python train.py --num_hidden_layers=8 --hidden_size=448 --n_experts=96 --experts_per_token=6 --d_expert=48 --d_shared_expert=64 --hidden_act="swiglu" --moe_layers=[0, 1, 2, 3, 4, 5, 6, 7] --router_score="softmax" --normalize_top_k=false --routed_scale=1.0 --balance_loss=0.0116 --balance_bias=false --router_z_loss=0.0001 --init_std_router=0.0138 --lr_router=0.00144 --num_attention_heads=5 --num_key_value_heads=5 --head_dim=64 --vocab_size=32000 --norm="rmsnorm" --norm_place="pre" --norm_eps=1e-06 --positions="rope" --rope_theta=10000.0 --rope_fraction=0.5 --qk_norm=false --attn_scale=0.125 --tie_word_embeddings=false --parallel_block=false --init="normal" --init_std_qkv=0.0269 --init_std_o=0.0 --init_std_up=0.0269 --init_std_down=0.0 --optimizer="muon_variant" --learning_rate=0.00718 --lr_mult_o=3.0 --beta1=0.9 --lr_head=0.00516 --max_grad_norm=0.5 --warmup_steps=200 --schedule="wsd" --decay_fraction=0.794 --decay_shape="linear" --final_lr_fraction=0.0 --batch_tokens=65536 --max_seq_len=1024 --doc_mask=true --train_tokens=338700000 --max_steps=5169 --dataset="wikipedia_en"
Below are experts of layer 5 (counted from 0) of a mixture-of-experts language model. Rows are named router (the router's row for the expert), gate (a neuron's input weights, with its number), up (a neuron's input weights, with its number), down (a neuron's output weights, with its number) and show model dimensions 112-223. Each number is 500 + 50 x the weight over its row's rms, rounded and kept within 0 to 999. Numbers have three digits each.
After each expert's rows: a language model's description of what the expert responds to. This comes from a sample of Wikipedia text that the model never trained on.

# expert 56
router:453513519461520543468517349522561494475482585497541554498431472447442487467499496475475595449556541480519513578489458488500594514564569497574494445404451481605480469518526516466399557481412383480517538571444523555491523533485509490484625417482569394599478539501530445520578515497533482525491504545495544469453506538565437573530460451522
gate0:519463431431465492522445451384566455546517476518498526474452514520446468576456475468404468484572514567518517537519502495411455448486362480393555457565551538492506521571584505494557543501515467453474484472497459475406535469545460600533468513428580512450540546420518481521535451515454563482476401513421408580584538513532416542562442508511
up0:515449504460584484534506505426478620541465414501477488502480477596572465537528560545453533513502517595385488498500494548523524454508513533399545420479572404528482580492545434520525522486415451523451417565509536490505451461504536395434479470417536463530479446497500460571478471461502523498481443443499580503488524479490581448483518524480
down0:534438526490472464511546625452510555447543555549537395586541485566533586462394526556521499467447541491476518488437533458547420544495496577507462531541556516554482479497459472499568422465527486459558503471487560544556500499486454450573499507507543547492537497501485512459496420526499509512456500466415526562480464476490508468497547497576
Hyphens joining compound names and words, plus surname prefixes and initials, such as Jean-Paul, Mc, Van, made-for-TV.

# expert 18
router:478399539450537533496498417510552566510415524494540529506485484499481488450521487480534559441562511471519529526501486503529539557517518516512485394440519431518573516535519476495471542397488394477519621504499530469525489512480449473469534433495586429578576462414574463526527543493571399514463525520536546478489530519527522514528469445550
gate0:464564500443513477501549445464585449430552585556552470490559549473470489458371521473458449447536505536411464448495447474539493475595498456496529453590503527467586510522426413543483478485498509458483520500512550440579636504452445487408543462483487548488412448507470406541475449482523446480493436501468496561516573569508511611527488488531
up0:524455445457431545398524512476534498444440593552476557552502400516554505536472549446478480416453578481495494529534483436563483399448479470466515527435459452485540513453445469406481577496538492463516500417458516558363422506581511485575526529504558488576570472470481479485486549492506523414453519547572500534537575436395548486502522527535
down0:478495467460535545415525475477524555485450574461506512466461493456459559502508460532507468435573517380544471511489413493514523502476401512416448466500342469454574500552469568475545461466569572431442474484439532448519526503522546494535616489464540483483513540525525562496471427512570456476583487593556460580631548551474513534604548509529
Dashes opening infobox-style list lines such as "- Country:" or "- Traditional Chinese:", opening parentheses, and raw byte pieces of Chinese/Korean characters.

# expert 15
router:517499461532554544427493520464583572534450534622487543476551482515551590481514545529550525501523492525615483551452471529514486471501472511535497482473493393529576472536544537502538550475503490478505499459461461475585425539537475511441562501449483525567525509451507524507556520571607420432470526528498377471373493478565528471525487477524
gate0:494514494499528580456448516525532522470462491555503502538470552405544474476535512520528521516516584497529472483505491542565528477480499410499481446513529460627522480403555469521485492521467457446419549467528568562500456455517448512561393482507513563511413453506555446501506543467587519459460505446502494480565491484380551453527547466487
up0:437455476550563488497518602526444462574481524420470457402495538494581535548496464547470486450493468557469536515432515584382461572454473506521552577521493474497510409525459448579551471459542446595531507468477446491513490563471474604536530536507405540505408502483580522493557399523628483488462491482493452466516561493542410579563488438524
down0:444485469548510501431472555465578657534474505429498504431509480471551443533559464505501596503488422547588538557487552476538518560451414481556511501597543528483502556443509584472543515564511571421479513471535586481567448530461532600460561489545518561426432461511555445471500546419593493423564536567560485474486532518562451563555427568459
The pipe or dash opening a new line in tables and lists, especially right after a line break: | 1 |, - U.

# expert 40
router:529521456480528580485476464416469479598382544536496546594500436466500565538607573513527518482603528451504468563400530466576526490540630463540568527389508546549576589470535440413466605486470510464584531590472448549535414503592489520450521560536547479524447521393556460552510517531579388458439539484536448473460536542524486526492520485514
gate0:529555521482516493507440417516552377448489509483457496432532496568581418543487546540511469494513541501436480529543545445424621511468440510542528506463467481495509531437501440488501476560420571493608557492537453435455513440484510498559462567537435446554546552464549509424392575533511494526628470532538532545559517470501523609527524523553
up0:507493534480550464582504534480494616571526486446413444566601515506596418405577586403466434431479545467465542361531493518449449511454472584534489461467493447496503547460467617429503554485533613431494474515516552530492445429505432526408472500478490469624495488460468407469565527561505509414524540485550606564421555486566560485468430514477
down0:448467543416538495453534447433427450500423507478447420448521539424519510458549397479484548541480598451456424487487565477585511516479446554487471439468491598404608553537476555477575515432583445506641594544550507488460498540420451513610508493568584505459466481489495486464498558506529517497462497597459577512519521511498513550441460455533
Words and word pieces in quotations and reviews, such as n in isn't, un, not, going, able, difficult.

# expert 43
router:515458428532509525485513474413439560499389554497482490580530405441493491572554548513485500479637478465520523478488522512543554443531507438482534534452492477510502554479606465472530565472481470394578520525444426407583378562540534441426517485421530525459473471501471546566479498541637439523434599512453500449467502497584450517560493527539
gate0:457492567564585507486471505451555551503511517453569458491555495452487509465486470527489544560422444458454457472511433544476591537511449497472457544544598478598527575451485534495417539509498451524371509543497518415463464557511499517567552451595481544465404553542440616549630470462479458571459474429520486564581528480453531524505501475503
up0:468511504529469516509484496549473455456494473509527568520520550591463499579459533550506526448498584502527565560394481419549378538461559490499545518442463467471521474482539541463466486496524460431493460549487415420494545533561425504589445509545496523510565517537549524501492524509462393489442457507551512490531463512509465476501498537593
down0:511601571464493426513472528529530569500492481463381519497551501557518543481557531557531491498532534550516569515505532453343523511453420630615477551481532472567392549361516428532559567435465534541414494469460511452494375526570547479491367486508552458462497506349486436460452467565566514514564433512513607607598404536477434525504527507500
Short consonant pieces and prefixes inside longer words, such as ex-t-rusion, de-st-abilize, unob-t-rusive, Poli-t-buro, pre, spec.

# expert 13
router:507494448480521547439417461484504436575445557489499645544540371486522436572592585535571499448594530499521570516395506477565538479480457476517551513359498507544505587421553471453483613450553511486504555553447500424468395563608513487521449523479461452520382539454541500547494512611562421543427510513521496492464485560510400479441519506524
gate0:600468439539466483414525509431485465514449483465563453584565413549483512479509503488491389556470452454505543480620553563493429504516511419438465532533527409506463380485365433553480533503478415529475466529506511442590458579522590467547531421468503387515465451498571523592513543445535481478380601499484430535435474472513543459344503546498
up0:528458523506386439437519491493403495520510359525481573441488537552529545531477554533442436420541595481497528485521487518556369498488512441546573461548416440601590525598497547489523486582495561542416514479556564434455497493499458492512392486525474543606485582545528431546582442508526534531491524509482504407506450441546501432505528461480
down0:536532510471580491518544427560487555538529525514452380440530453425580487560381447508496498362466451611494536565345494524459555475575392514533537428401476511479495438516445451413587468518573425441538539476553476543395460559572520467509496517483529568496366464446463456485558484454448446462560436449581459483463502557508474482536567520438
Suffixes like -ed, -ing, -able and predicate words after was, be, to or not, as in car-ed, massac-ring, independent.

# expert 51
router:549465495540488538456487396484503480522406540578610519542434410515470513444503538484568553503479575527561500579494450486515547531523522476550533434439444402508515578489501424452483571452450414561550537473473525556507479502537432483454471478514486400508473489522569488549539515502551489550469514542539493476504541510552427537504357415544
gate0:467460531481434458503424537508482554543404442503508496536503503449548482606487444576553483450390511508586524510525512601516465578544468482443475540530489513486503500567530527489560513511518377493590475528504457474411459582506534558532645510418508507514512446445534537549495587426428553620527469484408461507502555556481554490475374523598
up0:580447592536506388467506562520518494414443446477371543533525494445463618384543480445486418503389524476523481510547424536463561566572414461433475379596496533551397444515492516493508533546462506557534429486558558471586550496484497582553552355441392471455455501600495518578497541535441513490499474483475472572507553443439506508492425580488
down0:485402492588412501541496460416465497488534582537526450416492540542467589509507554517528492482494479496501505598487539432480530503555503485503491588498542420568517503611430492487458503452513443493439537483545561479473554501470549566447508539445546563537522540525529402468379479455519437499480516469519407452452536539565583470468510624570
Surnames or their later word pieces following a first name in text and tables: Her-fs, Ger-ber, Jamie Fox-x, Cros-land.

# expert 7
router:542499537474451545451562496489558529541423561471564537503462384518531479555576530532501480458424523461516495565478469515584431583551541424460569502511463328468471561543554391494505530424475483532547590433491522516564448483552472414473516493527515401497411496453563477600553458448642470481479505462526521512490437438498416510572373426519
gate0:457487377486518498510490611423589575618490478395553522519473532507521534452488453394503463570456485530467490468487471541520440430458448610539629450561388469461524531465537557526417538509446471447472527462536571492503504428525497481453494577464452469472542519507433427468544522502506571512524453532505560478465526509397576507525479500419
up0:609437471511485489472398482589545487543433483488488534455512624539429509526555540518518625581502613468451499518463564449478404489482598511480484439503424491555436483560515485510497467504504432604520515491496525510425587448547437555440495560546440554485486516592478510529523484477512572441396389454455485542466485491600508401555513441459
down0:548496477495470551460497436544476521519520459493500495496478586545446477434457406420484471416439492433563443507514523492493546468564372459412589541530447451537473517478555441459577420450490456525575576442505462486520456504541545551503522440467509603397514495556528562496478424559443502462407552458419566453427473519473576513442450435479
Final pieces of place names and surnames, often German, Dutch or Nordic, as in Frederic-ton, Dumf-ries, Kremsmün-ster, Raupenf-lie-gen.

# expert 46
router:535452453450421536448483483459544525566486528530504476533507457457535505509515497550472507504591521515521464566467435575503501501496518378559482559462469404477530569498492498467564486423561474455572530531425468488514456505570415506485488434463587445518457611500477431561407524509540443550431557467521474508359516449484483571453500417587
gate0:481542476537554539485511475517542512497456539484449478482556572594503543555496500351413549538606452512423528534441537564404464445514492522510491497449493450513510441444607589590593445483522506414517518465510389484456533523510473445507487467485438486518418446485442484540506456508525526520522572452486492385479460438470409543549548400490
up0:518475467514416554489411544445589496484464408412431475499532531500560460541525462588457525506478548610465451568595523460534568432565524542505491480523523481506427395515479446551526490531612551490523436500472512450501491512359442532634606507499458525495487600521465413532446509460498495479488475433511507524545373551571582459515494545514
down0:545387436511503510423571473471548409566483557492420526458468502455448469505438538573539494436539408425492525487421611530513483485583414451450471455452536516483520460538556482552535494489559433491548556460483523472588427536566464546563461464462474467468469585492460463467463379618601477464515497453519451494464424531507482541503500560527
Letter y inside Latin genus names (Melanochyla, Peromyscus), plus table numbers, months, and names after pipes or commas.

# expert 3
router:603540376533533486430499405468520473560406539475442477615553432538497510489547615539685542428541488468499462463551461484538530564512511498583480485516441506531588590480475532421511498472458545517562496445487426552572510514582507461541486531486490483527406548469463502554515446503591484510473593447504456486482413463512532519459520482501
gate0:486504589495447548483517463495401405488562413597523448492583518472446512514407482569563503566514465518479512500537514444567489498470508539493487507429420591537487448497450355562476482563444490485461554517521543394541563523492525478552427455567476538456550521502434505425433459471408530521554470465471477583508561551518544437448488608584
up0:508529419519527504568363533451570514447486494462513528505501548458474561559496412509563492458533501559472460475579425496531486427441475441513484424445521479477384445476431543592488522535575548422496458483530453509513512492507522510498495482542455498408479559562521512491535456499536519441453541487537496461467578568524448573504569473608
down0:468516482519496496452589525450449509482562526387466479517459495537415516508539497479480468355524580371574576422474489564516448539495475471421548453538424402466515477512461511479479446461525557459578478566473397499448495550436467448534441377491508586494405422483449526524479527454525406507488582603493497429488463547442618478448479457465
Nouns counting time or results after numbers or articles, mostly in sports history: time, season, years, record, goals, round.

# expert 33
router:514531467440501500409526394424548579594432517516504491561484448466492509471495562538541532495500599535611543522345438518527536449489491475592496485498472403502537515530465446437495564446538397445489609557461459450471534549548527558511545495453545455535479521518525437519505504423475515518462498516413414591574475516424500471447458408497
gate0:471528538474512505524463464622570521504430478463524468553449484537454512476521578444551588553467429506503547487549522620447469451423468555447553450495514501486452476446457608615553392494500490525489552479499432525459455488517449497510479566499457483363477576481573549421463571550512578547596422536551506478568540517456527461485570600544
up0:431467530583491472534430549421576599513498621524470550402428473433536475550480575519549518476444446524474485588530558342527608504554516585535523493398553475467454480483598483507425544497393537425579551440436585507425523445494571486409478463459541380528569509581460488512402521551543578493441541530498472517446499395483538481450559482463
down0:516522580589525522609535485416551432497522559533421546441506469474555519599464421505470534470469496456428472492441498516460504570496532539572533534562463535474456487441538490532549474507499500520470652419548641475454467487597462425470497449503516568478546490562559464517505473474495481550547518517545568461420520395509550486585461520457
Single capital or short letter pieces inside names, codes and coordinates, often after Mac or hyphens: MacGyver, 22°45′34″S, APV.

# expert 27
router:568437432437448555400525515385531526505465559496539509571560502468470460542503481538569497420561527469462518554504394534573525568564528460494522484468426413498516524512540417498415502427488465475519504568483472472514456570485470469473603399428570492510418475424507400505504421577536491449430560528497547404471445514539511544468509411549
gate0:522592570541522495572410484477534504470570493396520544470423436549459397528492457513499461630525491490527460517646481549527562539498455507524441556443541534498406654443406532502566510492501475532464503475614491413538438473481573480589587543587505393476520494484569526506468484574456548456485419477473558445493500544478520512496521494489
up0:432508470551511490463450485480505479586549553500498525444561578568451556575512539513521459472499442508414514467602565474517392492438573455354462502520462510520499495568459480524508509545476530588515375546579473374447546523509580403539466447373527505450548468498495489514549487506481463494485501481501480492531433562562487549520617512437
down0:460526423472463472417447401472487524458516495526525431579439548472445559527437393536484450465525589478491445468476477443519463510496472440488502433630563472516513381524420580551519516441373508463498624497482519527522436479538583447523488522541494523565433449533491432524470475445426478610536430561449389492564554455485536438493544479548
Prepositions introducing places or dates, overwhelmingly in, also on, at, during: took place in Seville, born on February.

# expert 21
router:549456515506579532464594420456496538519509614583472521498564537489450495533668562516567521529533475512471558560530489436507516551552489480477482500485461471497571490518478473426402432431536473492461470520518429537609475502564460414435522507459492492534514559450459437518567420523548413397478549454501457501496429525526471472432510520487
gate0:468434501568485478501526504520579496509500460533457509471524532443472541552497495491438545467472521577580509517521445543480481349538465495499479531500536551484458425514509550442476575494429473460452443432472498474499527421557433415545526489481476495397556475643549505576518530478469505551615454505572446533530488631500545463453477448411
up0:559473521465478507526501514415494450530453499488478466449618488588505496460515495462429543520467478571451437368552393485412497528498540535470480537566488487489470520447541585545558523522453466511499627538519544480535454390449486533515539486465444523565530524493481476518554513545490552600486500540541429427511443435476474523495544450491
down0:489494498487478487485441381457521506547500564540492462584576491522438505473484498489441488537514534461466595475505545513565537605522496419538438508571524512464387509497423442420497429453441486552507559430437560428452490558456525515548502583530487446541525446513545463437539569535466507566604477529556540565546486530487501489572475512510
Verbs after a subject, above all had, has, have, often about children or perfect tenses: they have two daughters, has been.

# expert 36
router:561461408436449541419529404436487500525505539483536523554573499482444466556506512503680499456528591431469540522508464506520498576549478432541492469471446385502540534524555409467468524437501481465490508521509448451533469505495495455485551452471582459549446521479470445518492366537519512423464573503477471452468502526482504516441436472499
gate0:564425491580510527556420492450462530550500488535548522511443544484545429468529418502497527456497497555530461428483466515499561443456553527474588513554540470472522519463506615486417545553488455506625438554483584459468495408453548498488448486538518553532541444521547394424513439447484473496498486473481583457467627599537475505521562486487
up0:513552592540454581498466476458463533533484475444533474489506529464538577498508479532555494564468383522569476474566517506514532547582527451509571528546527545552577475462453556575455492437592538453445448526577614426524489455360448455517516481509435551535533561466648526458504437489463421442347521446490488522578491579439509515518516595575
down0:542489494555602557496499431547468555519405552419438479380562453533485448534529420392520516440513497540504530502453479561554474469448454541486450499446471571554524456493564441517411403503501462524549550567579535495502502616459518556477526506530437569528502476426448521548482541459435516525565589449479487500456465519469522416502531558533
Prepositions, chiefly of and in, after nouns in descriptive and census prose: "population of", "households in", during, between, within.

# expert 25
router:561456469430560571473492415517561522473489575447457526626581349524468527470610527513660506427542483471467497527400465481511457502507520429493518505448456457529542554545478482385504512507505487424503513530501459520562470524639506460499542519428455486525407541501459472580526400542560416534480611484509451515464410457497484425517449531482
gate0:535451494614487549588453525467494438511455485494491538512500509448427483555470473529617503446508516566452445406541445483468486476457497553476592490491567523400484549536524617529437607504551522542521463552528455500509517508567480483606487486501522450490550489498450551528504520548446486538508469472602543527497554454415558504483464547557
up0:521491368602602557473560473567456416427557486540444482450467553471548459516577476493425511434537456567473461443508497558493462532525440555488484572460480524526495499544446539535490595435483488551521375424554448540488557509505491498515460421514575477530508515468443597495531521533452500444430522549462524482540402562513511542469393501474
down0:624429460507476416486524449459487517533485505463451550475491453537439569431459632575427534497436580475400545491517451494518482488484518606494513497404497363492553496512468502559539529377532608501551467488473565482527503491557509493554563377471453528590396482474484602426562475527518526444534520476471500585453521502450515542616442543495
Past participles following was, is or were, such as held, released, known, born, located, mostly before by, in or on.

# expert 55
router:571410480436467545460548453510481519505463535528568511584521412403469488524517572489515554548521513494530438525468429542607497478509545369527558440482490354442520572584507459473525539454431473408557527503479447511578487479551498448491480439501503494496519554524558477559538500431574478504458481438473489450427411531540426508559468454532
gate0:530518437490534506495484468507474464491492519512499526594455444450504553413472558516479427569460475571407548492439563453463499522467379548508489562492544542462580503528583477549502418444440532529558579638516436572548476555571366500556517441553603482470555540489481519525477530447525529494428465487501527488448482504493542498476573454500
up0:536430491520461515445460554469489515475571525493526564568512508484563467561551523516520440514564559438401496583487540531412524458431465470533501530453389498479569539530474490500533517518518511585476444474478496445488526526495464620473495442531550533438400532480492331520484551476515501364488457436500458461529554633507538580499587487470
down0:543574369447528465513484401537503429467512509472402618499443545417518463521466476530517413472534562539508529537448508508517612470353408422528473576466528514565530493483508491521425510451481560558509545594497456467497530532434529558464501516528591495579450556520535515486472520521523502535437577526487535476561478540511521546436491464542
Single vowels or syllables like a, i, o, ya, ka inside Indian, Slavic and other non-English names, as in Humsafar, Sahitya, Vidyasagar.

# expert 54
router:651426459449523528413520499406552527565479523476516550531570444423442521505538602511714524435492491450567500492436478495565565495516498449601528471487389521527495519522443486435412536507445539507539538436416468549541492494589455415434519462462514469549408530548452505528534434559561455475463510432496519473461516514533449534535478493508
gate0:524557473462454487520448541495387470483560550536446499474439518526478489526421418522488474498457500459517390498566499532508467494472427501452510550545542566585488485483458593548446471455578450522494516435553465514499437496529566483514506387493505564535451567584459510405476500587532502477516596504464531449532501405524494579456449576555
up0:522550506527483541539457530515383626527587465516519488576450472457542487475561533481511436480401600511458386489597512416418511494524458482568499481405507569523525542509502520549513517485504524521477565468532520565510434527515525522424517512411448515496587470479512525497488466543485543453523546380501490536512579408582456521541411525470
down0:476525496530521488524557578548470513472573499494480510505447598580469552494493463448507512519496472538540475466467494513614481543500548566535468510475512433575446552517541469543456482529534446585439567516472473501531498525480523493565474621481530496451570499475385503585541471570473650470547459494459492376425476531489509489548433582461
Determiners and adjectives after an article or preposition, before a noun: the, a, another, other, different, same, several.

# expert 42
router:526459466424531596396543433440562511499508484486518519543578490478454467502505517513570519452526540470471496529445418522506494556622449469502450458492491396503532494524469508486452476450511464488530441556484453518500489510535475431468603485486584474509411527469499422519469435573485464405456572533480468375505502504547481569455488457550
gate0:515560481519511477536507463506510588502550499461510486555513522578504435575507488485536544471520499565462560402498491564460478554527475462498398540488548544558495610578513500459511517533438453534449552549538461520529525559519526512530481523608565422488372554559478443498552609433482612598553555538489498559497467495548573453496519548505
up0:483496466538459521500432492420509456521505468630549512470461473553555447513438491521505511568536523512470447573527458567472557497550596478455591508491522472451528517562492517526476472365519426573435479436528562517493556505382497498525492506395537463546411572459485496451520556524583557514492495572471476663558552406598478469514446523542
down0:504499585461483648494539503506571514462387478518571478510535494465460357439547483561405489595555453494584428525501457436470549557540475488425520514373491618424541544435496479508485473476484527481459441415559455565600596561492517524467515502501532482533453486426542463524464425450521504514505527494527493501474513505503582475562510518506
Prepositions like at, during, after in biographies, especially "at" before universities or institutions: "studies at the Academy", "At HCC".

# expert 58
router:527460536454526550422617397480491457485453511569555525596414445506505560589609552456563547466565581481542522470515483482512539507577537496452493445402404497497649577526544486488468572498477487490489531548550408441599461496547473511448464567452539557522461550515461480543547397569611458526444500492478501535488472436572504512490485499558
gate0:490434479487425459553496486528561450530520467515528439397502522521524547411539464397538429453501572450419464426400495506425509537381504509520504491575475454453457472468624436469478562441467516468420572487389535570459468556495493474569473509522465440429492484528509518498443392452485534489466607517507469512475552427589443528454527596527
up0:540483539515478516524521495525532474423530519474467471543525479458503608590544527463536497536482509461564430531514466436471511529499489499508504426469445420509488509624539552573488466486350522558548522524561567501468562434407418549487593399557562490496481523562459628439466449499445605505546523607557464459470415506615483472527498586525
down0:482605487430540498438438549547419527555493484453595443502521468649465580555543480483458524545553442568547604492495448547474504557473504466516457474461557590480434543417469524470495465454572582528447511565553487527453500462556440499604495396521395539491489567446524454563502465520506477551531469483498486482430433475443495489465581549463
Noun or word start right after a, an or A, such as politician, poet, architect, and pieces like cade, ero, poll.

# expert 62
router:537504518438563513493539435483589526501411509540508510529493458492505565519469501517500546472529466474567572572410385515597555509482452478502437441510489396571544542505632436514500556476442406483618567472457468474529503534504559474452523464437540433595451527491460508558577474458599467469477525505453511506422456439577493433563520422561
gate0:512512535530476428447536459621525519488470453494506572488419465546459521590462467448489499570457447489506508501566548439590364507494455555531414468420555565513446481504493506530521434555472481503522436526558385466449495448500441553568555524523522576549540585498511524548540552501481524485483440502533427438598454511549544478405638472538
up0:527475506555479481463469458598528528468491412472503468492488562542539526444533478449606498421488430564642482429422434525507447457438611454525556402515529463483472455588573480574576568531494521443480476439408496581469476555480452486568490500499464569501505518435605452567476566420525516538483431542487454504481543454521520443471430539460
down0:556479469512523506515473549552595571521553576538504385406532459408526521460511473441523532441403571508516487464409531576463525516520587539507520440535491575509538431549494440511533476497489552443443428476524454541571441526552544508483380561500498473539527424518420449406549434528458523494447516488486582474515554506515522542507496536513
Byte pieces of Thai, Arabic and CJK script, plus table pipes, list dashes and parentheses in tables.

# expert 41
router:598422489484565520439476471493463493456386527517452536603565460520502524439569575523589542457505471512467512514395491483526435516531474477440541465488430442526606504498520437398448508475464456401534532483466451496510467530529433461482491444499502441474487517485446441473568444580545382449454536469519434461478428498499473445478480486463
gate0:588454436410534471567564485510512455506505477453450477470574459444454517521453468567498528571489451516528580496456605536563502573391396477537446529512445579478535521540453427574465437591470475526555528500520549528551491450469419499482579499539516566451457438501463519581466420479470494497526517486430602454505621494509502537584547618525
up0:474591477463546502535546439447461487534445501516496525572403511440496609462467462461553437507522538542454482432468380490440428520388552501504512536601413519517565523475536503579442399567481508503536486468436619462530503479516535545636515534484498448512517465481488519537481504480503459502447513477545435514506549458480577528444416483432
down0:518533637543531463518409598486480593449535538474540403519533499540512524493528556534490549537487445400551473455468528466519550577509561507503486489592509500567456416481495433477483482385431495490489456474489640508482491527469509538522403490542475404478525584427468511471455486544566524448414444484496574522445503476445514384466614537448
Finite verbs and auxiliaries right after a subject, such as was, is, are, has, would, in defining sentences like It was.

# expert 28
router:617458460443509498393514499431570542541462544548542532528609525420446501506475634503652563435482490522516499526429426490564496542504488407529543433392396442532469506531460411417461574496462517502552526499443517589521534567540456455422522466437550473516482512481494514541582472530515489457424537402586534446488440524516456502537442520562
gate0:499465505538458569491539440529497411488629483469366482444528570437536512570479471473570556535477525471573485479561457574533486441415511551414531425509577503416464496537506393487513530538509458594471511560487525435429498518520563524458513573492564486572364445542420529499441485400488602517502439505463565540416436437571557562469572529577
up0:475475582451547464487487473529473511537410569494430496502401492497493447489516368495521554533373550486525512455497593527522533619520464645521550426496545551404517529517556476477551452554484472466463471557480602585542502472473457510496455555516528447500439464440541533493461464451441586480417440520513464569580484433425457565529462576498
down0:618476504554496513546533442542392433489447464437470553506511507509620517507637526506542516558447531548544574547488507513535553451542459492430470505527511556458490432522535492486426496577495392475419469518472359453453536403479499520440513514493474566580534454569473523490553558459522482497586471446435550481471445502524544441369490469527
The word the (also a, his, its, their) after prepositions, as in species of beetle in the family, in the third round.

# expert 24
router:579473506482525521403512475447479478529461552501570505542539472411551527607499550519473515471543546448536587466518537477552497538520632511519510522537487454535504509522603416484602526443527409449497518516437445472660460531502497398538449518538417458500388506425448481602512519504564422469484530484527543454427490473547480438498439430593
gate0:478538494524555527507493504534482504580450530531460562543421541504521460613511515496458462531515457479471518475479564548530568583600513496478498516480495511481471550529502569518401474501546518589507501476513512420507441487442522527466493534494542538516495432431469517460474558496470502548460529479433505400412566506547566610485478646458
up0:545458464540529580445458463385456548479473552471493493499538537530485453445562591463480539526506547588464541454478445560421466508472458491561512484544487475505352433484587455551533473477502428433541491369488503534524473450458466465542618513503570422521509492542499619496424553617531503527438463477440628461505443529486457502569492544558
down0:424518409529585527485563503438549565550645589537562436529560454507510512518486499554558504508545486458549519465503458477540450528489448514586535539416427408475535504535417546562476498430511490487520563593508503501547389567435506501559537437390507479436516466557515390439541433423501439487458571550552487456427460529550512587630520587527
Piece "al" and similar endings inside foreign personal and place names (Casal, Rawalpindi, Meralco), plus table pipes and closing parentheses.

# expert 11
router:555511488474462549430589397509520509484514488533584515584450358444510503573553527474521507423537522512526495490466467511533467473603573476503552439471406337464580572592565447445495608396427421437518539503474437520558488495572470470470510432468510475492489504454506441590591491478573487516504490505544521445501475473484422570505465408594
gate0:489535495488530422473450542487505488502459495468511543497579522557507436496562473485441425510561557677546510436431499502542496479424501471489498565492452489495651532459476549559524487512456540456427585543608502515523456526578502491490494475541441504568518520470379587425519517495507526544483458482551584490535420522488572492420519502531
up0:495519582383505532547557520589564482496384487479411378490665464520502478444549551466510507451551517475440536553586495624406503563538439461538546498522420471473494440402525544520449473435476459564461524571536475509549479560529551499480528514418499538533440502513525498410497540505465574457545459617494471465440470564448484497449432559530
down0:442479470516494464428517421558501441443429485482530508574485475480583480585555478507490566589542591560490470494517493501458538500566552451440497512404558502526584646476600486580515521508527497473446552575519500455577517499468549483443493512502516469551491504515496482488535625605506548455356479484516493544446411520491479509486528458554
Middle and final pieces of personal and place names, often in lists or tables, such as -ton, -ley, -ford, -son.

# expert 29
router:545535443393459547435530472453537516534412522531530584621499404457465501599527597544552434516544499525503525527454504566570544503473571529461530500524514465476550642488509467462494587469402437440457485473481447535550421510527515446478508521406535458491443577479557491495556473623671469518410533419408521416483469458574473470504434383580
gate0:514502437541485439525534508517508510489438411428537440559483441482565470472528513494438488547516418509519509493471490528563437489567429454494522413496504518533538434576455519508402491459496529492492434455538556465472510574511515484505529428521468516550541544465472624542515517476381528503481569428494410440463472572511483546479532553473
up0:507577518559608517493459465483389563487485469589567469522453518532487475442623500503486477488422459525613564517447484576512577532491506444541416490550492408484496514541469574460514494451552411494517598514453545530601529468517453532512459459424537399537527553479497510421460520545479478565494506476510491522562547497428542511545545434551
down0:502610451418484518531504530541510495530441560418581533586441518410465502554457518497516483455451413522586523495356507482473518520452530555542494502404526466482361466536517421512532519554494535481474575573511422531523488501516448495417545470500532510495463620499522440507482468549456500464620507484410452464468501508474472491470462476530
Short syllable pieces like to, tro, lo, vo inside words, often after In or a hyphen, such as In-to, In-tro.

# expert 47
router:531474434458544486485545495417562575573394543550533515549473472508530456516557441492514513496585530435553451504487448477535565542503578486553547451465509442568571473558564506536519498410437435500500600544449471496510454563523492503473526516448584477585491504440527449561531432517469418449469500460507474535421400502597415446486462361527
gate0:483381452552443538497553555565473559425389434424535490508496478530548465359574479470539528471460555432584497571514552461478538469472433445513533491457510494484444481460423445509489476540518477476400457543499654497410486522550471585527543613501411469474505480461557547464486626475469534481454478466487488473585501482463532474456437421478
up0:561553448474444417579427542484533514474525503506535580490411594491488501480476456438407519469549532479536511532419509462477350482551529460450482501575527524503526508584440501503433475494479474474573556508469438488455445478468492389428512518421531487411508539496472517552608560536440566500552476471545425625462518463426514394493496422565
down0:493536457460473577410487477564523483469397531435470506553530437419428477503588537542498443573491468472457434512476602619408625493488533523499513467591511532430541551439520468471505425519450475451483510482530522577487541525551434523487502466522513508525540550474480514537578500522539493480477517617545508444551485512512506582597543454418
Coordinating words and list punctuation, such as and, or, commas, slashes, and hyphens starting infobox list lines or joining compounds.

# expert 57
router:544462461441535541437536431442493546495395541514642562539458443474555506497541514602551525492543528409479487571392489519560569522500490465478580473510492489558542573494474412425538488471548503483470508572484449522494436564552474527525536473436608455555369593500526456575557518530572451511513496481450444499542499478505448494463444443532
gate0:382542585495538511574460536521551505463504416524569582528512486546537452461453497493515456521530467642439502494393507489582600472547480539469520581441517522484566513469405476594469466478454561431459531505519536468550567485484511460461475426526547509439512491478491574468446430423463509512413519557498519538442560563415540450531484543538
up0:473446524533543558471483499458569431498556439436476492465486598513510431485514468531490504491405559472479474509454430442553488498569586480521428519518528596436476495551623498471486525466452504474552512567439523593467473460534495471475551559461473440531439421516469442510533447478562452572501445435496502482448443412435550483568408535479
down0:479518537462381470440434574523427624490502426536451454512456475450532516422476537477588539588465486469418517443569539438496508584490511526466416507527447534549477530568476485523595520526523491453489549489495530500555512515459427558584455434531565435494533560497418574454454559498538446485371601513487515590466520518482472460539521450581
The token de in words and names (deserving, deities, de la) plus first pieces of rare words: dys-trophy, Ber-ingian, public.